From a checkpoint of a small mixture-of-experts model trained on Wikipedia.
Size: vocabulary 16384, 18.4M parameters.
Experts: 48 GELU neurons an expert, 6 picks a token.
Training: 583M tokens, 8889 steps.
Below are experts of layer 3 (counted from 0) of a mixture-of-experts language model. Rows are named router (the router's row for the expert), up (a neuron's input weights, with its number) and show model dimensions 0-191. Each number is 128 + 24 x the weight over its row's rms, rounded and kept within 0 to 255.
Before each expert's rows: a language model's description of what the expert responds to. This comes from a sample of Wikipedia text that the model never trained on.

# expert 8
Past participles and adjectives after was, the or is in biographies and narratives, such as known, first, not, only, served, released.
router [105 151 109 102 179 135 141 135 115 143 104 105 159 148 124 135 139  93 112 149 137 110 132 127 134 117  88 162 105 130 112  93 100 120 130 112 148 129 121  91 141 123 146 143 141 113 162 128  85 118 105  88 127 168 133 140 154 136 149 129 135 121 131 144  82  85 148 148 149 109 112 123 152 152 183 140 151 111 131 161 135  48  94 158  75 100 133 127  89 128 114 148 127 132 149  88 124  97 139 107  96 151 124  79 103 133 123 124 132 133 134 139 117 163 131 146 147 162 137 123 120 139 123 100 174 128 120 119 195 116 134 113 109 158 181 127 115 114 169 173 105 158 132 155 147 142 113 125 104 139  93 119 136 145  97 145 185  78 165 101  88 129 146 161 135 127 135 131 159 144 130 129 117 138 160 138  96 148 131 142 137  65 133 106 137 159 118 117 115 124 151 127]
up5 [136 155 155 102 117 108 122 159 103 111 144  87 110 142 163 141 111 118  98 138 104 110  88 122 119 138 130 149 171 158 101 107 109 131 133 121 117 128 149 140  85 130 135 126 123 143 133 120 123 105 114 115 126 124 105 119 162 162 139  80 124 179 160 110 158  99 105 112 168 177  95 147 123 108 125 117 107 147 165 144 148  82 130 120  99  76 162 156 103 119 113 159 155  64 134 139 147 112 126 137 165 109 124 128 151 103 106 141 107 132 133 139 126 152 145 141 112 172 130  91 159 127 150 123 153 155 111 151 103  93  90 131 159 121 161 106 129 118 114 145 122 127  96 166 171 136 111  92 135 117 136 111 120 120 116 122 120  93 101 145 121 116 132 150 133 109 132 147 188 121 155 164 120 114 175 112 145 136 168  93 148  94 142 158 114 127 138 159  98 175 177  71]

# expert 0
Nouns and verbs in sports results, tables and event descriptions, such as season, game, held, played, first, and stat column headers.
router [117 178 135 104 165 137 148 162 119 167 124 121 154 144 127 119 157 122 119 138 150  89 128 114 147 107 139 126 125  97 156  91 119 126 129 160 132 147 115  93 134 129 136 132 120 145 135 133 152 143  91 105 144 125 137 157 144  83 120 135 106 129  85 111 120  99 168 158 123 112 147 115 153 130 137 107 120 123 130 156 121 106 101 170  79 150 142 130 135 127 139 116 121 127 135  93 121  93 143 104  97 141 101  79 108 119 118 152 185 152  41 143  98 126 124 144 135 156 176 196 112 143  98 137 148 147 146 126 146  64 118 154 163 108 136 114 138 120 132 154 157 145 126 132 125  87 130 131  71 143  99 135 141 150  87 116 115 116 106  98 125 110 136 162 115 114 150 146 147 125 140 131 109 111 135 150 161 185 122 155 151  77 176  89 125 134 113 119  92 122 136 123]
up4 [121 153 130 124 115  75 135 123 131 127 104 153 138  91 131 136 148 120 120  70 124 102 111 147  81 149 111 111 140 130 130 144 110 143 128 146 136 106 161 148 135 118  94 120 119 120 121 160 100 149 173 158  88 146 120 118 150  98  92 151 105 155  91 151 101 163 112 114 119 161 144 139 167 167 110 110  96 167 163 155 125 146 138  91  78 152 131 144 141 115  95 142 111 113  85 184 101 113 131 111 135 153 124 128 187 123 120 151 107 155 136 162 140 122 122 183 127  91 111 150 122 106 156 107  99 145 155 120 137 159 140 123 116 124  98 118 160  95 149 101 103 117 120  92 187 100 120 141 121 131 134 110  97 130 103 115 106 105 149 133 140 123 109 141 134 115 131  76 149 108 116 132 170 150 151 129  86 101 117 109 154 118 157 128  75 116 170 141  93 151 107 107]

# expert 37
First pieces of capitalized names, often Slavic or Romanian, plus United, August, January, American, Republican, and spaces in tables.
router [123 117 160  89 122 141 145 127 148 141 101 129 129 165 134 129 153 124 117 124 138 124 104 170 131 135 112 190 146  98 125  88 115 116 155 162 114 139 109 165 119 161 108 127 110 116 143 114  95 122 125 133 125 146 179 115 133  97 108 126  92 127  88  92  77 103  99 138 121  96 116 119 138 130 145 119 146 126 145 178 183 137  85 165 133 148 169 142 104 138 112 156 102 104 150 119 117 136 101 121 174 188  86  99 122 165 126 124 141 180 116 152  91 148 123 140  91 138 134 166 110 144 118 122 120 122 128 111 145 127  94 134 120 120 144 131 140 132 154 191 153  99 142 168 159 129 147 152 120 141 117 166 124  94 127 135 166  72 127 112 107 118 108 137 117 120 119 147 137 133  93 107 120  86 123 164 126 118 135 128 136  67 145 172  99 131 120 100  89 117 125 156]
up4 [ 85 157 141 170 123 132 119 161 147 108  97 126 133 124 164  70 170 130 126 148 115 130 157 122 159 137 101 113 171 148  97 129 143 158 126 126 139 161  94 132 163  99 171 128 136 104 142 113 123 139 126  98 134 108 117 140 168 129  85 117 114 139 115 150 109 130 157  96  93 129 103 116 143 164 160 141 153 114 138 167 193 145 136 110 150 118 138 119 134 133 155 125 149 111  76 144 117 168 149 131 106 141 104 104 104 117 125  89 127 133 129 132 186 121  98 150 124 157 161 140  87 105 159 119 110 100 139 156  90 166 154  77 121 126 132 121 159 159 132 146 116  92 165 135 158 130 153 141 101 107 125 125  96 125 129 127 121  84 114 131 100 109 141 136 135  95 127 127 147 125 133 178 123 115  92  99 122 120  81 135 135 128 150 136 148  87 136  88 114 110  65 102]

# expert 55
Paragraph breaks and closing brackets before headings, plus nouns after adjectives or names, like free silver, Fantasy Record, draft statute.
router [165 146 109  99  82 137 108 162 119 138 123 109 148 122 114 131 149  78 111 154 116 122 136  79  84 126 100 143  96 145 127  99 139  95 145 168 140 158  77 134  79 122 117 133 135 102 107 152 117 139 109 113  98 130 199 131 122 103 163 150 142 169 113  48 128 125 100 152  93 111 130 124 122 127 103 108 113 149 124 132 161  94 109 144 116 113 169 163 101 176 129 167 142 103 143 110 107 132 155 119 176 157  88 103 107 128 151 145 177 155 107 159 170 120 143 133 182 130 148 141 118 132 107  78 118 113 133 133 134 137 108 100 134 121 129 123 121 109 136 136 122 136 147 147 143 146 137 156  98 129 110 146 100 141 144 136 124 112 133 104 117 162  87 161 118 144 145 146 152 150 105 132 125  70 155 135 144 146 126 120 143 106  98 112 111 105 122  97 109 121 158 127]
up7 [127 137 127 113 121  95 172 121 119 114 142  89  69 122 122 108 128 126 132 150 130 119 140 121 113 157 134 143  95 103 121  99 113  93 152 106 108 133 160 185  96 101 124 109 124 106 119 148 133 139 127 139 115 130 134 103 138  88  99 134  99 103 162 105 126 123 123 141 106 176 129 157 107 146  97 126 129 109 143 162 165 140 138 173  97 114 129 148 122 132 153 169 178 152 129 158  60 118 146 133 143 122 123 121 106 153 118 143 181 182  96 152  89 123 125 127 131 142 142 127 191 141 133  84 107 120 111 142 131 102 137 130  96 123  98 135  85 139 117  85 135 164 101 133 120 144 154 173 147 141 133  82 133 127 166 142  97  99 128 160 138 108  77 173 146 123  89 147 178 126 148 175 134  98 124 125 159 146 137 106 134 115 153 126 109 139 102 143 114 139 140 128]